Below are experts of layer 2 (counted from 0) of a mixture-of-experts language model. Rows are named router (the router's row for the expert), down (a neuron's output weights, with its number) and show model dimensions 0-159. Each number is 500 + 25 x the weight over its row's rms, rounded and kept within 0 to 999. Numbers have three digits each.
After each expert's rows: a language model's description of what the expert responds to. This comes from a sample of Wikipedia text that the model never trained on.

# expert 17
router:487516522434474501475522518492469541508467455552513540476461477497522525536489531466477492492532539489470519454478480491441538475516519505462525480534503495475491479477517479467502488487504533499493526512509489489508544493459462505492507494472487476497474451483461524511529485493539536512510518517479497441519524490503500458528456513499494527510465510514488494526480460524457499516527525512555490500500481498441524471495516519522527490518473503479494505480508457486494511517508505
down0:461487481490460460486502482524512516492506514491520529542525496455466492450489529482468480516520470480497514471467516476514478511518487516464465513469484519514543490506472519478510482502555470478503524467559506448498480489465460509502529521494545516476483536468516514520521510517492489552523527505488491489507494488517492502523499440476490537517534509492519486494482461456499471499481468473484524512569515541481556499441501501485532508495483479512526482487512470523527498516525498
down1:458508488537535477519434496516559462483507514500496523531539506477482501505472532567495496499516523517481506516511502474490514520531480534524542530486477499522494504484498499512533500489519480501500489480443527517481499469498560450531514487478492486489449524472501454519532525523489469522482549466501553500502498512536515486537476521512509508481476519494536452505508515484512508530458505520483517454522490497494472475491527481486499517538503517548491466500483525453479462514506497
down2:512508510523535498518487449500506515508506476496528500476460521533529506492517506554517457504487508466500530509522461508511476472474462514514467487468494502456545497459535486480463493516466524491503479487509491520473468514522513486502516547471466484487473510464475472491513475531506463507532535498476517493517460537537497489536492457498475512481536518486507517501527508510445513478512513519473528532519501508546560545475432482499519501466512502504539513474550485483478518519514536
down3:546535520495512512462542482499531539497520468526457507522564440521499519445478463516515500500478482486504496458531466528501477515502502495512536507536487494502521467452498507494488488464536509539480516484518510455483527515527561490491453509522494514506486515509502466486454518524506515513500515480502511470516545489526510526515497509494524514534543534502514515502490511536528484459547469502546540503499478520490458498526487482522500531515490505492498491485501555516508487476531552
down4:479522531489470475537495491501467461490498495496461513514455540510565487492504495522467481479493531484494492479479488538516487501518508482500495496497457509518433551559499504499463525516461493504519475520492471467516491534456515487492481515509496535511524494526501493492508480516491564515481484499530507513512504540521509495457527494444465529473512478476532482514506489493474504484493500550487548501496521455495483478478605475523515512498477479525504491525503510500534522489507511
down5:510536469489468509503521502519537488475462489541492507480542486484522504532455474485529561508508477487472518527524580536524497473520495479518519514484509477517475491524479525493476529464528512454490513500460504472536537529492518489500483460541515540490495503472500495489506489498521492487471515505467525526483452492478518494543498554479495538464521532486487494530493470501506512485546489492441470521450511509508496499529500507493468471482482477476452474508534503466496503506524463
It responds to: Words in infobox fields and article openings, such as Full name, Binomial name, Website, "may refer to", it, University, known.

# expert 29
router:472511502456494513500573515509516493453496480475495484489550485468504528509472473467522538546490476503501517508472499495526515510478528467496492512538522534491563494530504509484499498450545520522503511468499496519505517474480483526497440529503531514453569523493453494483534512513512491487501520535486520483505529484501549525499521496460491505530484471474491460489497483497513476499459531472501462488480508484503508526524542500536462504524548494521489505506528554478505476534504499
down0:535513537510510465478512479494488458507505534541523498501530445493502490506472484531493512512485536494485529545531502475491466526491491486507476478514500523509568556498488470530520505449452502482527469483544513517529511502513489488510544497527490520492495526534483496468482472465475545483530476524506487542491495525525507475486540530538420527499486529535514506504483506499504441500523502510515539495509484497522531498495498453509521549472483490501488493511515533505527524483539525
down1:501477500484511530484554513472525508461516481488518513472518503512506491531463548528495575493495544480465506539510473530504510490506484496529542472468527490523481469472561510511514494493508467463521493447473470511506510547492521519514534486515501495485466481483479507494524487525515493476539494451522506517479488500505503489524588491472504548509560509499489504527511455523515510504513525488528470498500526510500467508519496516481528548519526512523459509515545505500487461502518509
down2:495453505507529512505492512539535476487525474473505487479502484476495500506523509566564506437500540537494454513483527497519476496483508463486486459467436506489492503521466531503511527563485507530501515480525489512494485507504471521515494541526533488489483479479467504518554507496505496515510516502506494475538500462533459518522463499543482503531484522504506467463486514480526520488497488510459464467496523460486496485493450530525467505470488477539510449507520488496504496532517466
down3:506512498461453485522450504491469502500453493495516487502500505525490508499522525498481469501517575491492466491507502526475469503505487551527475532463486484478477534513492519468524512486469471549509504512479533496475511488482536528477511505521521547485488515515526503435484465473527522510488483489499487472481516435527483496492523479497462502529538509517517478503526447468468508545489523455445488502500481477496489484494500487518501477514504472482487428484528505568482526498501497
down4:539507529511527500505443477513509520516491537510453498549525504505536505525537507498501497475523480480540504512512526498456477516470507493503505525534470505520469525471468489512526503517455448493505505484487507514514507531500478466470502521485507507480508503483491461539500534491486479515492447491515465486509456434515514513485487491529501483448530518519528590502534537483514497476516463525470536449500516511473525491482514494540517525475513507474499534516524536490503502471536532
down5:463498478507469499501485507463532485522482520524485477506490476488510505452468529484481512528505495519474510497543471483518472483506504480507510469515501500513513518518518515479465501480496537485514484502475515505499457528455529469492528507484451487530515489491519489554488492555494497450504453503496544476476484515530541467491492484530519517492498499529493485520542482453546445435507471556502531544505474480502512542483533449510533521510507450464494493472497514490507551522509501
It responds to: Final pieces completing a word or name, like City in New York City, County, Democratic, year digits after 19, and endings like ical, ative.

# expert 27
router:521508529503487469497497481457474512523470516502489510511479449520504530461445489443521518506488538479472487411481489515501519494490519430500538510500502497454456493500470471506472492510487468527497527491522470490504537454500443511456497557538511517478542516511498463533507486516544508503490499520507503491488513468503526490501504468476474488522470528480487500508489487530454498491496511498508517484489501510530521458526545532526558536525479519506483502506496513504522484512503521
down1:502505496508488472480503548463500503475459483516511499505513503517525462476489547514504505513495466489542501526526512444503520500522475507502517499500453490550538450463483506467505468534526497495482503508541489467530507502525527473540488500521479519493518472462545512541491515499494505485535483454492468474471452485537559509468485469533487546530515535504490515501477499521507452513486519539512547503480494506507484501501542526484486514486495484505507503463509556473444484464464513
down2:489498481501489492501474514466474501477478509515488474485478437486534516487485502538478533519474494500510492546510509496487504546512549501497480498469519543468502496491461508494532450517434491506426483483489456486462496533483526512513515487465475525541453543478503525514507503523510454487505490507499465528476540493476495548463499500512513519485482471527473465487455487479499478489514495522480466480467445491504514463508553513507506505518513488533483518453460508506507506478471473
down3:468463476497466534470497501532482534478512510548528455513467525480485480524458510506511522530477503506525447514487478484517495495451480511488510543502527500491499459485476478497487482520446524519470490466508494470542465467476512457500509507513487561476512529486504493505488501511510492508495522511486461534470489482489464492492433508522491477484520497541470516526532524499518475556545468487527457467485488463534543481522454526471515488502495493484551497526505504512503509487523483
down4:528476513536483589468505530497516503494454526505474471528470512458505481556452501523533509520496517470469468455514520498511478508518494508463512486488497488568463473473501487467548523497506458480499520481501497547508444513501464464486518489509490510488532498502498518512489480509533489467551507517468506533472500509505519550479467441523505516472474483473527503485509516490499466517543482511529498499505480499508517515522517509519499503496518468481513548465505504505460472504514516
down5:490564501486529510478479495488522515533504519484543516480512483505479517508480503496487463465508572432485451478492514491499530517481529495471498490488519534496484506528472501487531532496491475529504516484472485509515511524529484459517481451504540504468521524483515513478461512544497525540518526473545505517491463483504499530509501507508513481498549495529500511511493522520496518521516551498512561545487496475454452479533503432481466505526488535480506473481518524469481493530505512
down6:484514538494523513517487485488511506499480514476492471510497482488538467525486496501522477522507494494521527480447508506513487499488556453481523529487496465498501523474511480461499508482518487566537565517519510443475505450527503500468515522507495519498499510512469467520477488508501504519543478494497468493487527491526538518515482499517449510521473490453456522513536485542537464484457476485525470506540532512513552502521529496520464529513530480517526525531485469533492449513535470
It responds to: Word-ending pieces, mostly plural s, plus -al, -ic, -ton, -ia, -z in names, teams, and country codes.

# expert 2
router:544491480495527454497450528474492518478466506506509449479478472488491547424499487511492482548521535492485480464512484533524500469520493483518517526531540483511452488484446465528457498476488491506505474487533519478489495502488454514506478539478524470520544542515498517474487501512518530541524502487515495538499520501518521510510523484483485465503496502473502490474456506528487484511527476499477527508494466468468522488475477507529554510502522500469550510512545526505456490498457501
down0:497463544517507451485486512523457483467489492527503511497468488499506481482473502502503483508531450510521484488582484427490471500498503453531525481579466485567502467506487459504485509495505499497513488490487475501491492460523490502494495487508523465510507530455498525513486496498504506501479472510514469497426494513492552492516535470505503536523467471505468506466497462497522496506546550498484526464516505492505477498471506462494519476497510492519505507443501501534496492522478492
down1:515474494544494553521497494460512503493516509498492477507514476513498521527513534500520503496478488475529499552498519504528516493533564476463528499528474445498516516539479522506496464498467445456481513456494493550462463520531482482518459476525520471453491519512502518474547538512512497479515474539489548500513511510516486499513548511506504460514525528489537477518519486502545513491507481493475503525495490540493519489469486509501471504483500503513498543496458539471532480510480435
down2:460498516477473502504531481480527482526464522517489548495527484515489448509497482542493460448498512527496483463479550512496509528503506480509486498495534510487493521509531552504492497491505521434500487496486486470506482543518491493452486506517481507555522506496498511456488497477469536463497518511488520522496539522516486488508514478531503477523529451476463528486498492476435476490450480481490505499542486475499466470466527513518468513466528467531509528466477544519513533520477544
down3:493536493488519490494492488513493482474494499504534488507499507504516470485510546533493455506513517514528472477529488474543567490524518530483526510498500487483456526506516482520520545476480517535500453524461487483506451554514505496533550504486463440477465477473518476566503517530523520504508514488511526511467471511470509466547497543470500490454521530476513474509503521506490451493542535486547493504489473505476526482491479478517485487484467468501502503523520498547527468496482481
down4:498459502501466464524496503495487582473480508463480520486496506476534522479471473481525554487493535474485460521488523540522482529523516497490465478523495508512529535512502495500482495476521536492515520513482513534530494541513481522536490508477491525526481502500505515492512514500536505508498494466481533560543575519490513524466496522463494500500471465510556491520478483535507482495443478528526532470513532516507481504504496453491516496487502493497561505552506511467514507487515544
down5:477501509499466479531541526506534484524538537533506516519475481462549490540469483502505499479512507528489522550517509500479450511514543476502510515490505482496528502487487478524528502491486483497455541505499499494544479465468541482537522471504482535490499492487498451569514501483471506508495482506473471453468497451512503503515480487514523469512497524493476498514493486509493512498474518532471469506494537537497504496500524464502484499491497482565450445591518497518520502483524494
It responds to: Line breaks ending a sentence or table row, usually before a heading, list item or new row, as in ==See also==; also "also".

# expert 10
router:432488507539492532479479458520509481500427501492505495503522500497525511442514460481480452491548489519492498505478452495543526482506524478461510513449528508504484474513502493517541534488486462521512494490483457534498522484475484537481478520439526520448539540503524514518508497550505474529498477503497498559513475486483483530498525501481500492520514477497491492513459536488481515497494526505494504534465485513501514527507524478498532462515499445501501502505547535503511467489512509
down20:520527484465514571489552533479499501519490511506467538526492463506493513490488496538534531542502491499495481485539519532497473512515478512509532486501441503515502558476506518490483519479487526491500490463521502510520505467497453511501524539480489496504491495452464522471486505460535511498494535516517516458511538521491545452484534472457439543497572493510529513523485518484538475496503510492503527501515488508491521512518517509449536503505515514491509502483445493494452508516512480
down21:520521482475463510499470515499501523490496516513492501488532501543473470499502550525506492550543550500532514491524517476455502502510523493498510537489510486526479523511503539515523580520505517505520500488464496477544496533514515452482480478498505481500538506481509467490469526542549511466511478524475461524477490526455500504536522485493494515487562461475498494517539491476509601488495508493508534468487463488495480510513499501525511517520529533472494462499521502527512507487525496
down22:521502467519542494479498537488494528515484490477491489503471512490506502521530574526544472466482527471547530486501475486503480487502484535511541526449478523517471514494505531496508504543479535494457477489496476520539478533479460482493510488468531495521492514468478490475456503506521478510550525490508463501484484488517542490491495478480464490482509539468493490506473480474497523479513501506462488441504465475465501479511544503522518489553523490477526471530479464562470494463527498
down23:470533554502536487454499504500529543527491519505511432509483535521499530483484508521522491488505492503510499492541519477523520493536517487495500507519469511500492503481476577468511451495465510452511470518512480519500478472496494497531480517484482459492524481460510520442492542506536465522556484542510448507489528495482467480499453502506499493479477501456463493517523517497522513534467497553539496502508490491500496496477528494502497476505496513470483531497471541486519535518513447
down24:466503512472522508497525503459501523524433511492459533495503487460510504502506472486496448493530454514488492508521506489471490513478492467503504496476533519481464488478529504486513466528524466536504579498483531465487489518477447478529519493486517507497476473502514506523486460486451495511508495496470488495437508555527494538500450511501470508494496462468525475563475511498515484505518534473520468470485498551518520459503510470483484516466497500525483489495517550488517509485492541
down25:518539512467498495486471509538491503548516482523521492478490498535472491544485522536523491485488506492499505553512481471513499492492464491532498538502488462484541535475494512503499514481498527496507448470491514516542531484551500526492510473549484462474461555495485440491494505489526528470493514449504500501513480466472474538497478471461506490484518521473490451532468503509494503477467509498479492478526476491466477496530453528529551506554504501516546536454506490529486495498485498
It responds to: Short pieces like li, u, ci, plus capital vowels opening names, such as U in Utah, O in Owen, li in believed.

# expert 28
router:503539525495490517496514482490520507463482528490510502509529483504483470479506452526502524487502507482474541497481461524506501466532502488506498481510542545504507462514468478506524500434505462493544468477498492509537529524467523498540474511526507531462545514488478469510480495499512545547485541534493518490489477480490535501472519451514470464485477452485512493523514504525476425507491462484490506484526457471502522534497469510490498501521508540470448505526553511494467512506535494
down1:530537483460489518516519508503504498467478501509497534504468473484496457508493474521497499480477537497515475493520519476491462512518469493521543480505487483483520537515521506465496505513516506484530456516499514439506474488538518555497466512502487506476458515494560553508522479503469507455463513548537528484484481515514517458511488477489485502503509517505487501511504563533491516492500457507439534522449499478467464433496495533483493520502480502533466491482470549533498490501475494
down2:508475473502519507540485562513483466475519536552465430566509485519496504493464524502465476496496544477455504516483451518523491478497454509489517528478545487512468501484491486516521505496496553478476509576473472541491483507513491496518504518493475478500541512490499490477478526539488493515469491547492492485497479521484524499492506491484515520471498537478508496507501506497494497477523527510500454489516524492499513518492552513517520446533521494509484480504507478516526446507563482
down3:490519499510478491488514460507535470496500477494493481509485499465453423487504532488513497479486461481541502502490509504506471488511495457500485476459506536503528485484506493462504465499500473475499514476490493502517541546498462473492509500479511487475511521519515480518513499507519430514490532548487525510520499476479544520496484510491527536538535507550452455477497469487477499500528472556506531505497484480479490433542496483470540484493503550469522505482487478463475492558527506
down4:523512468488452475435528520532505519473474493507499528505479489499547501489524523512469520491503499476553491530515507514503521521487535464489470504473533469497520491499529508499511482476505505507502467517506510507486513477513482530482513512462529559475496429528488527468492494526446543521453485461516481499491477457497509481455478479508452446511512443486531490497534514505551481521512538504510541484511472489494475477469476525482518484490504489472489464506488482507507478497547535
down5:471513505493475490458491469466518498498533492511498500504514520479496453516515516548527503490529520479535480514519555510474481484482478464494502480463457489547484505502564474539502508549506484503537479494524520475523485472505479442509486509505544549475527508513522500452514527496536517502491524463495487470506501531497516439503493516502544534495432518483502486485506504508538486496499501497453495506466518545510460464548513492488479506547498499478491480509551494483505465530505506
down6:463516520459475506496452468447500501464511484499460463543517492513470518511505494495493561523497498531484506505494474505457486497464504453477474485460501485467529543520508532461501470517501489481522502466512467515507489495486522486545493525529562519531498524532512484487528498465526469488484499524492490499506466525524492479515456502492476518532441466522551499534510493522510497500499495494502484498484496494502473469518525493448506463512453459495513562525531517465491494507523461
It responds to: Word-final inflection or suffix pieces, especially -ed and -ated, plus th, en, ist, id, in averaged, engaged, Sweden.

# expert 12
router:470541466519470522477493475476539507459478549514528465534529494532432523474485432469487461507532509504508502487463488533548496488527489482472515529465531527518501492494477452534488495465508513494493461454462546500526531490492507500488483504492538476532532551534494517495496483517490509507517531542490489551489527515489542511473524521490480471511535471499502514480499523504513496501490497472504509540493483506536505513518465493497491517471482513548523512540489508524522486535497497
down0:486476535520511493512498483498468469493480555565463479495457496527467496492523479504528487525447467531528506481527473477487450474501464488491525460495472495496505479515517519521486513491517456468459487510521498522530452457532502477507497529541508517505515452523510501516504514481484485486519501474494513537474521523526531474507488462522551530470479459506449504506517508486486497497539480509457511486437461482520517487494517490504539480515501524514502472488529526480512461469547502
down1:493515478510526480509448548496487507495490471490551515505498457507478531487510430516484491493471462538503508511469518500433489503522504491479491480472495467517504463502498480533527504488502558479500489541489524538480556493507468458482474446463467507487510533525513518502522545455520457485493483483503524493548500532570545509522521507515487518508516524539517530530515492478525518512515539532500499477488472484503500501463474479496482507549490491505494494492510519472484485504477521
down2:530504524477499534517490496504507517538512502515480497462519466491504533528500501498512485466496505512489532505535552502463511522511493486481477508470521481522526494480461496509486463443505557471517542507505536518472533431515467545506503464505510511523475460525561515476527533462480497433459479534478505495493504543505520474523509513509547491515524478526490479482495509469500504499534525535510500493510521533526501496475540440510487505481471499484500489524493506517471438523488510
down3:513496506543569523485472464519481516461482503509483518487482503454450455463449529531500500484511502507474498501490501446488500496481500542470520495497542493428520470492520506467502473538483475495481523504498544546511479461552480490497514482485518473478485459479546499515517465502476498514504543507515531471503513516504522528536515476511494502511528451494477468525537471521488471534471496521515512480500498551509514495489504558513491528533493518534509496494471524487530517492482503
down4:506497544509509527488489517457502512536478556516499515483459476518495497492488504488484465530507476515517481507505502481468523498448509490506451564482489490506447521504501526489490485482484509506492515515519515528500497541495489513488480491500505518529468483465523532508488509472462550533502495507468455486491481488500531478524505496499598499513474487458542553452478478478524504501514521523545497491512509507564529488483507525460491448477504471462517522497477491525534519501493461
down5:522519517499476465473537509506521526473498465531468533488486536536507474499443520534511499506505494517455496521521508528518512471507547501509495523532466487507528426501442519492466534484526472523484463501493507501511490503486473537488505533469494548516476506472487499486509461498485493493517518485498491507511515485518477461524514566508512513485486505512488479479462499515453510595473498482502485520487490502468503510495460498470508516484518477527488517505509531444452490459529479
It responds to: Noun-forming endings like -ation, -ion, -ity, -ism, -ness, and whole nouns like population, biography, Species.

# expert 26
router:547495494498524450527525512455519498500470459518456467568495506493527504511511516491508523482533522461485511522506501489520486453522528530509509503479509556503505495486458474517519511495479477469477511511483449517507517511499476545527457495492549502468507513484460514487536513479529538463522463507480504528562504504517473527488477516505509525513504449482541466484554507520487519489472522454554522500489517495524489516486527505524474499468496512479499513511564504492497494505508469
down1:471509461498507509475487480485491520555517457491530459469539517502479484458493499496524457488495504518479488447451520521492495497507481474511526471451496506477500535521484516465477522465527456462545500498505478473507504542493473456485503551533459479537512507490522473432498522530485532495465507561493487493528483489479497458488524488512484475486475493497472524555509515504489528491499535498508505471496494557499481481497486481494517518502466548473498513507468510510483456530502502
down2:488512529508492460496566509485525453497492528505501527496501516495477546539465517503510493502525539484458491479533523528469506506553550470492501475487511476528493481505498482488466461466506508499506460495459509488490514509458537446523511482505508489525466493520508499476465507494475523505480458505537499542488520490522485531503513528476513458475531512502502479485507527471525507523542481464513442505489499479432481496524512501509516519505527512438465556512519498547523513475498496
down3:492531510495440522459508465497496486503486458519520490539500516468476499501500491494506467464464509481526506547491518497479452503508449474490513471518491510480470483478466508536544502498486480486438517525445461529518553507481500518518522479486490539523505496483478475467486482484487473500514480526541476489544493515489516474498446484501530470496465496513528511463499496463528502440512501480535475526517527494483521469532504527498509494467530532477501473529494456494496495524553467
down4:531497498493510489464481521472501491526491525486480482533509548514518493480487499467512508464472549475472486556518529505478470513580476500529443503455487530481470526466520489543517470469507489483541524491502516515501510485506482520509500506505499474504529510452448499498507481474551473508510491509463490488514536517494521475529536508530531473549501481486533483498498499497482481501524447523497513471535500528507501471491561480497526493500497529517487493537542512554504499543510464
down5:439493489461485492481487480498479488535523487463524507449522494521530465512486494531560542489537456503496494478509529490535498505484443493486498507528480494474485501488510529519460489493529532478487529496520515521475473466535480533545560505462472496477532505531470488481523541521515461542474457519498476515469502505468491488518493493511512476467505481534513496518490478502512509476478499471529508511505492527507447555494496463497496493529536536503524470477458515466514463531516502
down6:499503446492505529510470479501516508483456479452528477518494529528468491521531542511485476493502472510507564466511512510515501478492453493476504540468519518526484474534493516504473496519517539515547542481511523469505482515495477490463490534493514451503491521522527488509492462514462528543481518523472513475508502486507516505508503550482463470499511519473503465493468467454550474475483536541523499498531506493521479561481508482485485484477480528498503530537450493471527533538483496
It responds to: Section heading markers == and === at line starts or ends, plus word-ending pieces such as ment, al, ic, and Hebrew bytes.

# expert 18
router:532535477509491506537471519538480467460460528487445450459521489463518503489521499496532519539477477517513496523513511509471478498520503508505517495510515519511541474513451485525518541529497483496518558525488507529493499503451501496465484497485511531448540508512467492520495439526498483482509473519510479499502514487489459443494532502504485524501473520531493469452472517505459490492508486471546521430476532505515549522538495491526505502485495463516500501527495493466512475474501509
down0:486475505506520541469524476492530483494533475498523489513511531486496501506479463523541533524476469522537505484486486515517446487491525499526517496497482509492468464525521520453481488518482468476498482451507513513486495443502516501485487526484518507464509533507468490470512501488468536520479499465439509486508545502478475545521533514546501474482494499486507467514446514512467519473547530451516541515473501500544513466541493453474487538489490510481497477471509520561488523461494519
down1:504492477474549465492460502507513527505485495526471582537538511451561475493478457478463515506530494493489505518523503463536496509507537481475487470474491521470476501504538497496460510505527493488500484494445492521505532479542479513492461515479526479505562488497514531527517543495528498494484557525530484500501463496531503488510482497504473491519513521509483544503526474519487496484488520483499485521505522529500485473483554473491498539472523458467497506505483510547488474555489511
down2:469455499551470495494500533505438473518515526520516510494498482518529461495511503509504492474520453507511518517490479485507501464490511495473527468485485475494479457467488514496481478483471516530474537541516508515514506501538533483539479484516503518523514537518508575497519489440490507471509471413496488521504488505436452521502476477517527528512553524522489513562492492509517487505511507492504526514466516486546483508492519542507479508503485503498478521494526537462473508491475507
down3:487449458500455536506471519536510550480481515531510486471521465498515534509490523571533538552506479527512511491521531480491502466465508522484511463504503520504520507506514471518506486521469468464540460483473474534525473509492466481520507502463474510442540539478501489480483504505509505476493475454524520470520490505481509486500494515503484516520501515476502453492492525483460478461501485491466488479475477491497504520468475582485505513527509504484468471460519486490485462468507517
down4:492479486503538515473512485446482492508520547510497515497487522504535474503522472517523493477459443533525554533517491488463517522491558518541468507499545526500489500479511503500504528496524454482502462478437516528524530478492477517494493517488510472496532494524496519484491515506499493511546493542511543505502499516447505503526570491502449519473508497499502478498480490519505515523533517477504549517495526487482492448539473475502490518466513491486474511540463553515461489464520493
down5:497479520508529525542521485517496487498475527465493468526517501557502485517499524512522477475500487500475513555488492501494484450484482455477547507481511505492562502485468502477535511490477451501499539514508556475480497476517466474521514488501526507488481553474481465515477530482460467555502515509484452460491515524516478511511472505502523501481442536505517475489504448505473520503490471536483508507460507473531530498465491517486522532501473506482517553527515518454508536500511473
It responds to: Syllables inside proper names and foreign words, especially accented letters like ë and ș, plus or inside words like horses, Foreign.

# expert 31
router:515495527496494484511511455484521525504473510526514509464485492512446452511521488497518581502508468515511508452484470524519518450514489515505484476487550478512494494504522526496501515510530535521555514520470508520507545510492530502491524513485510480532540537530495498502555440543522496521470506468508501483519504491501526510499504518511487499513540496505531497526498527482471528451549501490475443502473506464500499505521473466535447510453480514524456465502512483506482496489465471
down1:544506493516508470545546509477513529520482546441499516538474501453508471502467472518441526477473504534549501501489537539446489481554487537479495501497549510511538534506481490518496503503538516504477506473498471494485471512498516511505550479488478499449529491483523513481519483513489507502462509461499498498504467509490486479514518501498503510511511504460470511479487505501465482520526498490518483484501490489475507567443496507515501539499487484486532478448435460503505511492503537
down2:488520522508497475464495520489505502507455462445517500489476492531468528483534526531516514513477525486484520496473512461506531509473497497471484515526522487523480475491434509547488506500544442509510520566480489505531501471491475460474527489499501531545479488495503479533504531464494516503528501496472507523497529498550467463473458513512580537474477504501536538477526530520514473519461515498479479500513494461493492518515480525474489544487505506478506489514486475488480517448482514
down3:492485524531523503490452506538512487515516508510498499520527505492498460528517495505513533519510521494462494488519509540490497504482493457539492486485524476457502500496503505514462493452506497460511523463444530476442526484538471554479491512515494487483517459521531489492498496467446504452466502510488489490502449513488545470511541457486478502497513508485496535490526496488505453528475492490473481507441521480468473483499540480495479475548531476534452467507493537509492538488524537
down4:539484475526510496471492454491523484489506481497484494512538477483449493530515509533522530528478478502510543547532455485477504489496511486496492511462499464502475530519488553516512526522529492488532478489500562481524443477524490510467519520519449514498491450498509495494470476491481436429506497485497533507503521550493470493486517504539509486491482506486501509511462515507535526477484480547465539502503480482450470497492529469515523509492479498535496479489514491543516528513521458
down5:508540507531576489532530516540543515482464515520523519490502518495528514497541517503514468534485484508514461492512528485525494510476508523496531501486486529485490519480472489501500500488493471546491517524501477472475507486458461528485492505478527521486519521482513535504495547472540533504523506489521507526529523495531481467466483490499520510491531511496469496465506474513482537535485510536459510512492555407472477516496482552508501488531488496498456507475463499560524541500484507
down6:501522497467517483531500495485493532461516486493535520511470519491480539490511487517506493521514480498491459477505505494472500514558473516522528526440501519486489503562493461485519496536480501518505511540440523549473499542475517513508535477497517498497518499544506518515478509496548483541519453509557498513526471472486512478501506522500504502498487513508509482479468480467515531542482472478478481457508458465471491542504445466502482534454459497490450481513508520492510510466468533
It responds to: Frequent short whole words after the, a or was, such as it, first, new, just, return, original, role.

# expert 3
router:494505445531534512499537502473465507471489496507492516523528505471509515515483548524481503499520496498487547542514493475482543469518481499532514478464499510509487478455499479491512529500489511503458486517489492480523479506516499500523521514524494540480490545459550514495518468541538460515504502516470508514468446496477529509525507517468480554507554495486462498506507536487530451474528529511468479528491479485492489516497409542507523463496505477505497529486487471488498548460497498
down1:484497514486499466479494489462514477530489515515455467477484521532514541470525459517512482473502518494481531486468508493522536559480510515515503521507475522468443490493477536477503496470469509512472446495460526519529484515492495518468488521549510464509500546556481495490502525501507501523475533510528469489529514516483523520505484528508477471468503495553510552526488484471507518482533493476561466480522524500469496503537537514497447478554499523481484524519537508486469491490480473
down2:522522481463478528532464531524484500523507500470453459493517495537486486492511453532534484527493496478496463491499497557446501532492503487529465536530510512536503524551468473500520505495486513523509426497515475492508518486458525500486494499469509527470518526498476512535499513500512487496508526440516518502521494531497504518520506488461477513504531507472514521508533478486478498530482494538532538459461493515494503537484488478555497498524495536487460465547520472471476529483448500
down3:494487465495496513495512489470481471534496518492543486503514484459478493492488481464490495521512450449486506520479553498529433513491496475486522461470520454502490457481499485540519492508553515526460508547498489511455527487526482521482515486530455519502522502491473501509497505484495536470518519492475483473527484528498473474481486479501457542537506455515463502543565486478523512490541485497487443493472499496494500499517478482469495478503462483488520495544452522459508519506498476
down4:493528521476435494508518465498509485516520504516497518472503501513456479475497473486489467502495494471516466471517485531476506528496502536479433510544445494491506540535542519499467475505454487515503438525522525489505504481477480525511504538502504475499502517511471495468486506506453487487561499517540513474503511482492478475493460495518519497478505539511498480488486514490449501454483503525528488550507472525464469518478562492517529517485499491483482474493428520535519522481523485
down5:499518534547505480531520504469495545546493470494528454457510484488492523536501533478462498484476533475559480541491549516498549500508451507506488528510476479474529469536459495504465491483503523543456483525473507470534516471478501486519539513505494459531522506504522487527507513501511483533534504534480524495518488435456489504476515500541501490473465497518499500471493524521499483531500453491469521515487488490489487491516476477468477512493528522504491478455508446482508497464503479
down6:474494486472474527509474447501474474521481520490518496507519532508447500482522512484522476507487554507494475537502501476514498535507532521473497511488483488504507489536476521531534517481494570506490501502510545495498481473478515495538451530486486501552485499532507512467512479530510455478550555488534499484543503493520523471490434521503537517479510491511543504504460482517523505525545519444551522491541538512499517485507507472488462530503473507504500479475516471500459510498512529
It responds to: Possessive pronouns his, her, their, its before nouns, and capitalized opening syllables of names like Ma, Ba, Ra, Ka.

# expert 15
router:528516488478509481465525549490478555501496496467519427484498465478533490529521494531530550439491507513492524492537534519506524483513506510511543480530499533494529488496531510482504485523447525504506495500453512460512455541444494503504517486508502551452512446520510501523487507483504523491507469507493512488493479524505482483524510487544485511531483517501507520501481492514478523479486519471562474488530504509486517533495487504488577569514484532489504494496515514499516515505497489
down0:476463523538492484480484517494514439489485503484516519495482492469448528495521494481503557497497495486417517484502518513499522447519491535466486510514531472528490531543457479467536537523531540506512480501484504519522508503483487490495511501474531493492504473505535505489500549516484486484470524520553508483524517534463505480540515488478477487509437510527508516513476523447514509493482510509505521518469510525501522486512521536494536524475562487454481481496514468454486473473495500
down1:518457453476498451492507461504486462511503505527479516492551516515563475492542492513477486475519477500503475471509533495479502487527518478536490478471498523495526487505496508536470477502447502532517482503532468485491494520508505540499458496501500483510501520528515493421488497502520478491498508521486513484510480505441509509472486456507500525495447578477524463515459464477473513442533477526499538495528530503476494509497463490492482466533507498464529496541495512519511526511502508
down2:504521500532464496485480508491505502451494513463519501509538476496481515494519506476514509488496480525487461523554483490478521506521531511484461457477493518518532477502542491506505518517501507457523518467529480521488520574508512466577498509460527519497452483504509490512533490496511495488511486566511506517487503432522522473501525490540498474507523491524525504484489480514497462486471548484485459477465491517482515499487448475486521501519508486512467500515548462506524480500502422
down3:505543499535512485482548485472542480475488523472492472500478457499457529503528511492485494459500507507479508523527500503488473531504494511464463481439479525493473516470508472476502485490505498529532516526470522506493459539491533504514545501502533472487515446470513539501463512480484547501496495487500491591477516501493430486522519487529481498496472493536475522478493492486510521518472535515500502459491507483496495515497452512498543528439480509482501449511526513523527520497509485
down4:481480515483495465528512491477550520503532493544529517520486517496443518480500514523509504477543490531544461536540544493503474555500547515480484473532523489483496547508512506478531496501507502550487482478490503491473529488503489517515510488507485534497511475545520561487495482487478471470508477493513485489490534473466471485513532485511493468505471513491480546490553451490501520569533486472508509459492461514497501470498508484501479519459546512511479514478487484473545470513536502
down5:530469536477517508530496465499509505472490476511458516512537453497514510463505527462504509504510503500526528516495541495496484508428475504545507502460522494504500550470448484499496468499529485474512472527506489544529496512530536449489482519511531499503477520512487469455497522486524580512502509519497516530504547485479534504534474489493518511485491485461493532482493488506530477546493455537477503472549498500495511532480479510488514506509511550510503534475434481514511516493474515
It responds to: Word starts and nouns in sports and media text, like record, shortstop, event, after, con, Al, often before -ed.